Weights of a small mixture-of-experts language model, trained from scratch on English Wikipedia.
Size: 8 layers, vocabulary 8192, 24.8M parameters.
Below are experts of layer 2 (counted from 0) of a mixture-of-experts language model. Rows are named router (the router's row for the expert), gate (a neuron's input weights, with its number), up (a neuron's input weights, with its number) and show model dimensions 0-191. Each number is 500 + 25 x the weight over its row's rms, rounded and kept within 0 to 999. Numbers have three digits each.
Before each expert's rows: "gets" lists some tokens that make up at least twice as much of what it gets as of all text. This comes from a sample of Wikipedia text that the model never trained on. Tokens count by the router's weight.

# expert 152
gets: "-", " in", " by", "  ", " -", " \""
router:518538458481457497535525465495563461519520461519490527446491494525501500512494504526507482511497540532504484427471512484503509496478514505527484491518474439542506501518545471477479495486536521535463500500506519473539491515512504476549526518542508497462524518498482514491470523518470494502477491493506516470491445497465510511532479552452482493540479524499502508504498541471520561554511486532502489529525535492493512532514515490498522540481475522474518515498468544482488528525521518483519514503486552459532487483465517501497514526504511514532491481533491507502486496498488516467
gate1:551452488566488433509455501492494471496491508500527503509478509502511483493473487519508488510548451547495484496485452498481487524513505519501467468468482474522524476450469458513479515519498473469491517506505557507501526486505484472506473498412505492504512470492475491516504535492506505509504511475519515501501480510507480498493512502509483486500471487476516498501543508547501465506504501522461461519514485470483556502520504464470526477489474489497473511545502499484455510487542501488456544542538532481509515510538529508512477465437505520514498466520465525474532464497497461504
up1:491536516524507519493482519473511519458475470472473520521529496453499485492513483487490533552465470529502502512526473495531501525493518504473513461486533458485494509501453503514504476511512551521473508497480549552519544488492507490506509489481455521483492543503486504489480460513503455518498434513485533545508496495555510474508460533495504528516481501499493508507493477486457551531541507520467480551495501494512571528496477498522482485480518521526483522516514487526473469507529561531544477506508506492496500493470507450476478533525504500515539486458510508480523458498507515535
gate2:463534490497478483474506470459527526562539505539513502473493478497507485527482507497506488481555542515515507578449479497449485488500476479540492516470459518496524485485515471481500502513490523522459472503492471470500482507462523504525464479509516487493518516531517485497525494545504543515466526498519497461457467471461501500486496494509529527486476502455482505520514520500481488549491516501509508512514483518477526490460477471494494512496473496453486502497490482492532496490517514465488521468497525529520484531512472490499514505504496567533562470514489538513503478514576529548
up2:548505519537534484478474510513471484445470487462509491551523505505518505482547496500510508519521478482540485494530476520531483496471530518461539507486537485502505544467484532536483470521463496491547515442524546557496508477495479497455530580459495485504489482482479490511529516497494488502515519487525509546520545520483457476480517527515486498482533488543480482457507469477533435483478484529498490517507471483502499490540478508496503505514536521527460489517495479515475523505496470522500499506496467503489495467466486498526509527493481468464460521521477495490480521507480472484
gate3:548476456555520510516538504482524486534545497540488565503542493556525482493469458548490484555495523531472475504447498484511543498532502471547525490510479459470496509512492508482472513499494475524512485481532491485520468514480528479512489500505506485481495527542458497540494487473500488493490490539505498478488468513478499495496470480430527514530460491489489494484466552501494520534516498452505482487504521557479518566512527515512502520482491479527489477506496510533506520544553522507501496500500547536481490498507502517500508493527496493465492519482490499472519528482473521520
up3:535512477499539488520520527470546489488538506516487487528516526507453505464484427501518511525512515509473486499488509490517504513492464477508510522558484491518503480503505491472453542482542540516494471498490504469497522470457514482472514476524522473475515514504475556502511489421510485524486490481532501473478461494487521491465457490454496499534487480505472487489508499484510504532515492524521525509477502521493469550508516523473524560487474481492471461511561499537479499520503448478499472469489517508470508483450488460514473508490520508456486531514465468493472546493486486502
gate4:546457516539466487495507486512511482506506489471503516515409510528485447522538492547461482509501487500512503497443523482481514532501492509482496518501484478514515496457475499503494525497505442525515525492496451476510486448514470509480449526484500497560506549514481501472467524520494463484550535499522523495483491479482516484493459525473521507496472480470528513519505511468500481525520489510442485500541544513481516492496493480487517493510517527500524543492490509494490525518519484491496491551507523473501458459524443477518487474511527498501487526500500527505537507433535480493
up4:543500443517485547503497507504456483531518497509482519527477491515488477516535498472473505481506440497477491492502496530491457515497505429497521507483462552521502494488465512498533464504448493482531504517499490495496495494495506526485485528452498490504493501520512458507506543429506518492507521498469516462493548489473491487530445535535524456521509502523499494534511523496519554469495510490487521520479489549527489494478497501528542497518483522497546480470517464506476469491430502505505453509486517460514470482465538533510498511517509540516487524506483503467476500500452483532
gate5:487496499542456540483497485499475547521492446502480486528504486520531496503522514506519512506517490494540480530505474500516489539530459517546528517555497509511478488498501493446500479472511498526524499505524476517502480500507518449513505450512508444489470504510529477521515506528487521539501507488510521489479489446515486524531474482447503510560491486504509543521509509491485466549516508504510469482525513501471488507473518518503573533481475499456456480536506503484531499469502485502491461541483504514500502473521474503488537508550471465506459462527523507482501448496475483436
up5:509511516527491491479527516489507514446503478483493520475522478510460524519513553474474479466464464524518508480510476427461467544494511489487475472494515490458463486487483505479496459496455462479550483430483491480487490489457480483478509503531528488514465492483502505466509521502492475511480490534489517510500522500467513532545514517520482463459469488509506466486457503492532499486512474532489523506508472469496509497532504507504509480485491485490519521540486485506534528509476484495548507431507501549473462519479485509424507488476498533478478497461494481502501481464523468458

# expert 43
gets: " of", " at", " to", " in", "H", " from"
router:540495506504514495543481492520502488492482541463461522471515484505475505508495491499458480512556496537493519503477480559505486509496532484513486522487529517496502491505521540510493516494489489443496530483479495480497515477529509480521521490448477494468514498504472441512488507487510473502478512509537498445477488515471548507499538478456495527512506473526512512490523533506478520547461504495488499537517522468501494492524494519518507497482483498454554510476495505451455529569535519486492514504573542441527518476491470464502511562485477486492494499509483463511481522543482533510
gate0:522456492504544535500508513557483486521526522508462516533524512484534508508483518513490520500535477507485488483520518536475522523553469516531527491475520486500525476515517498494504479545528497537472522471507467499497501535492522481501543535519529496493447525536472467514545511466502490517484538484497526503462518457504527493557496458496484448485502482528523500488509573491456504469472515504458509526536486510494496475539506505520465490520499512525520513504518489508505520471527489493516501493554501478450513504491430545530472499506492456509478528509479469481520493478472459507
up0:473529485485490504517479484524462492500469487499524541486510498518515520530494490514511509521481522456458532480519501521456505511517490519513515497465512507482512473442474453508509518536515563486519479482584541506556519522471456534513474484535503523482494467479521498502501501465538527474464495453487483543477524484491534490494518520529491479500479569529515478456531521480488531486481522473576457493479514481479478488484476525483498546542510453531499515475490485494503516541463488485471487522492478498508527509520510506521510497489474492511513492496485527481466521501507516494
gate1:517464510544527494485507460503507475496487509522525505461469486497515492517524491476494516485543477448541505466497470476448478535485485493482487465515468515489511499498471475526483488496482505465516500438517469513517532509507464499497495532477526507502474495454455475452518548515481529519532502436534538473484482502498520507509520486524519561547506518466543502511482501503504511500502470492475471468535480520484483478496513467481505495505420475498452474527479510469464541507493524491481498530542550472483515497516491493504490508487498498516507426495477495533519479504488524481
up1:472479451509513481509508493496525524504456475445443488497487535482518480498527520507511455494478528482493550490518511552498500480474495526519558487517490520536546489501480522479489510540482528518486513519482487511555534461495495485528517568510473501499505515462482474508531498502495500507526455507500477550505501468556513499477490501572478499498539464528494464501512493505469558513480527471495500535535511454540517465474525506501525501506505519517467526510492544492469531513506518523515505493525525461472514488458472473517516526517504517525492476457514507481512471510512501493
gate2:516516484504514522471543521489478487527533536513486524514492492511536497504442459516465515525519516502503473562466469516442480491461499498531504551481498503488549467489544518495466477507487464507493535492499508458516498488478505519494501520470505492478534481521488433505446518496468528529488533519524528473494478490488520438491518455476527541468525451442480491495487536536507485545480501517479549490516513490514520489516499535491541510533483531437496492523496491464502496472501478507476476460512475502490485497521488484492534525520492534486500499532483500498502488485526474513
up2:478461518494532480510502524491505536508479492452441509521470494487543497440527552531509497520512492509524476534497462547521440465531476476490481501491508477486515485458500472467484491537514513534469563513517537519499522520527539512479489490524483480514499536494471495506522450495528508526540529490553511534514495482479511493538488455490523508502519496475487513489481503482511474495510527513483510510505502514504491470521499491494518503518475519480478558503471504536524475475521441491506515502499489510499504490512458508533501528562476520519503489518532440507457494517505458444
gate3:498479487510504499486508461491488512520505510472495538517500518486512502496477458561505468493541470532502467504474482486448511472483513477555530499501432498499511479511518480502492499487517487483505513490533498455511488480505484525527463511474479451543490489477482508486512482472540490480508509474499511505491488491499556477556510495500523538529515457505497540492503515450495508516511513473487458504508522518503545492477565501501516491519460475483545536489497529473436497515582531451487516482512490436507500532514497496546487526519483491491521478504495481508485529534550500488
up3:513540512519435496492462519482501480492502514468497520511457537496438480498484498445479511471487490484485466501549530480532469497510482488474518510518557524509505442502542508506496503541499529465509488511517493510522516485462535499495540457528519461474473487516505551468502552491483503492535503548510520491510485498482469533498500506478500512500455495476507468477530559532507503451482532528490538490510470485493483485541476498501449509463507499497515495493495469545480515522486501511475513540505477541513516535502471528480492484464557465514475500473486527497514473484487492524
gate4:516479466505527496537505501548506507481509510523478507484453509534523464459504478486506477485512502470518496517480456524492500530500499483494515501489480474531494509491487479501465529496538497458487514479511516445499504511481464486520484486467512497532541548507490460513493549486491512467504477539519523470494476485514512504517516475528529475535525495525524506532503540479496473489497536521479518515508490506476530493493483462454543483554538500473544531495453510535494513501530446514476501494496486451486459495562417550533494494516480483487505496475440502501515489479455478490
up4:462503480489520530485472495504493520495475473488493516529497519542536485512524493503514526450464459489510533540473550521518478497500514469477541547525455492505520522514477531497526500520479472479533509476513467534531500494514530501510445502497486508499504508521523487489472482468518485491498496504485478521509524454546494483459509541499491538541493501517490502478490508504505512484495521472505516513483530544488448477473532517528542563477494454494522484499537476506511478471494501492536492504472496505504485509432547466482523493445493491530531466507570465512509539491486498553

# expert 68
gets: "-", "|", " ne", "ti", " inter", " fa"
router:562536506484524464508529424491487498480505510526527489503474513507525473533494465457472494483520507505545519489456503548469474542526523514524493488489457477505485524530502532511486504490513503477513519504470510538558528490513506523456495488450540507487480505499509472520538548496525521532428534500518494483463482462489497515493509484508465491476487451529496508506492480478503464514522530508519503519525489504566463492483491524521522526468474497485510457500541492493506474535528474471494528501461522495501514484510500515452533498492500514480461490524493498551487497527531519499
gate0:510476476492480500502529482500468457500529496531501499497533512473474519435490523534487540491489449509521482519463499502495481512486492481522483521493500517486485490492501479472467509549516498508498491460547515557479516475463495495503498474506523537489478508515528494541503522472531494525491545525495494525473482494491504518523490496486541491504522457522493489502537529525479514532491494473495521499542491501546467474532557502523555526483510495471494476459532496551450493459544490445540490525511501498461516552548501545507495478489486538494486528487437535496479505505523518518
up0:541520450488458522539484514469483463499465479531509499495478520497517481507474511527508516488505517507471512497480502508499495519512492497481499543471501499496532508488430543496511496511539491427534479462542493546546497512453442518519485501495531521469518493540504515516455476460511501457509505493518466528471545493529554509488457524483501499519507518524493472498502541462473470493484484490516469479532521493508463472520522522493534508532505503503511461494548499502504548471512499485472477445491518516460495512533507526497512482509521489498529475475472541540499471483519536510
gate1:497503532528492495513477498501509533513540495508508469498459514505519496502527498520514476480506503506486504485501486466517458539504485490545505451487456501546481495498485493456488505577484432479538495482541516500515544465444510460522473499482499487493514501539517547506505521511464464509492513512522533492491468465507500511527514469511528558452504506451522506506511456535455491553509494510459545466490477487503500538479517536517484487478503517516515484531513468538510513522511505481515511470538486512465507520497514474479509521462499498469512443519538547476507504490523501469
up1:492510532510534492514533502526475507483523505493490485511474500507476544464503521501514502471493496474492544513508501510490458501449490505469513522459510505526463501491462463510537490497504518503505513465491518493533536507472523500555514554460476511491464486491468492538473445510458523528475529498520495518512523440500491524499493527523464494501521451494459466463490492536466574511492524505513552499523431510475526491521553479502523510535535517496512493526492485484509544541528497517497497498525515489470503517503465478509501531512499456515507449507549499516482484528511466480
gate2:503550513502514543582497494523519462542539519460535487445530468522532467493501437493485474518507506498488515492447493512454472514482461553513505486487513480522508539502520516431472518516454527529508474507517515510512472478491480509482508478500496440490536517532506482489457486498488523490489523533491485534495519504484521477482547491478509550504494493509490488480536524538512475577518509487493501522483494493520517472507498499522492505504478526492486465515484507527513505506505534517489534470464482511496502506529490510479501478473475534473549461496466495480505499499527481540
up2:481479476512550488493476512494474513514512467504492481470534531495544491513552494544494473517555473505484498544483467451518506478486482485496493445493544508486475475471505519507466527544485499474549484483517477534448453504510487471500464544517478491524486495499485498490526457527476493536495491509567490523519515486470489513457518502525533534479540473459524534477471505512491484527472528491496500491521463438495504497477476512504518483527496487494459507527503480511481501495498500487516541539483506517524527494539460509514523510469493499511518511530525552515457459472497468482
gate3:518468462533541511487502493477510505519490494466489541528511551503543484452463469554452475521506513512478518480466481529450522519496501483526483464526493471499498491466471505482464529459514490514521486475476477520512492477494486539512529483488480499509469527481506522488491498491521461559481518520469465455495474516497499483529468490502510508498501526472530473433501501459493471490517460473502480474562463490531495518500521441511486490498457503501554462500501526488475469520502486506506511553488548486492535514519481532485503460491483498473462502469488490481473509509515534499
up3:491482458483508495520482502501499474520492499486487496537497538449477474477425497479454507460530477506452477524475499533524478532500514486506503525498485488528512449491525516494454534503512486509521504504478488487507482512501502523486530444514476471518502506497518524491519520449514490532512531464495513449505483462487520505500489517484536444520442471509469478487522522471447461530522501502462465519514479488530522505477508469518516480508423513496526510524456480553474461457488507494482494480501500516479490574518499489472490506501495501516481537501470495510495505516493482453
gate4:452527464495513498537506462543503497521520510522525474485471474504479466487456486523480448522504476461487530547469551507480526473482514549529497492520491478508490519455485528515487503467514529506513533492527502497545543511489463540484505495494513465535563550492509482500537535461464527488457482503535487495490466527529548482506523508507505486495503480500509473521524484478523474505503520467508473491485473485513522498478482502549509514514569501484542490495507492514493478484530491511451521514508521508572534524538466507536493474519485466493509484509478482495513496475519514493
up4:460517462517543506452448465482482497490521486496487477482507512495474458450502507464499538490485484501506521577486524510495499491498484543509467523477462452503555544504534501480463506507541480503529521538495485539493480492444511495490425479480464478523496466493503463507529466508477472468533477520498481514511520517503479503471534485502499514506480476490457527501502467509514487476527496494502507466486494501526494494504516499517507480502520510514487494544538492490498475482479496521484484505465513494519517491452513508447504454491475500416512508468511474523459497467461487521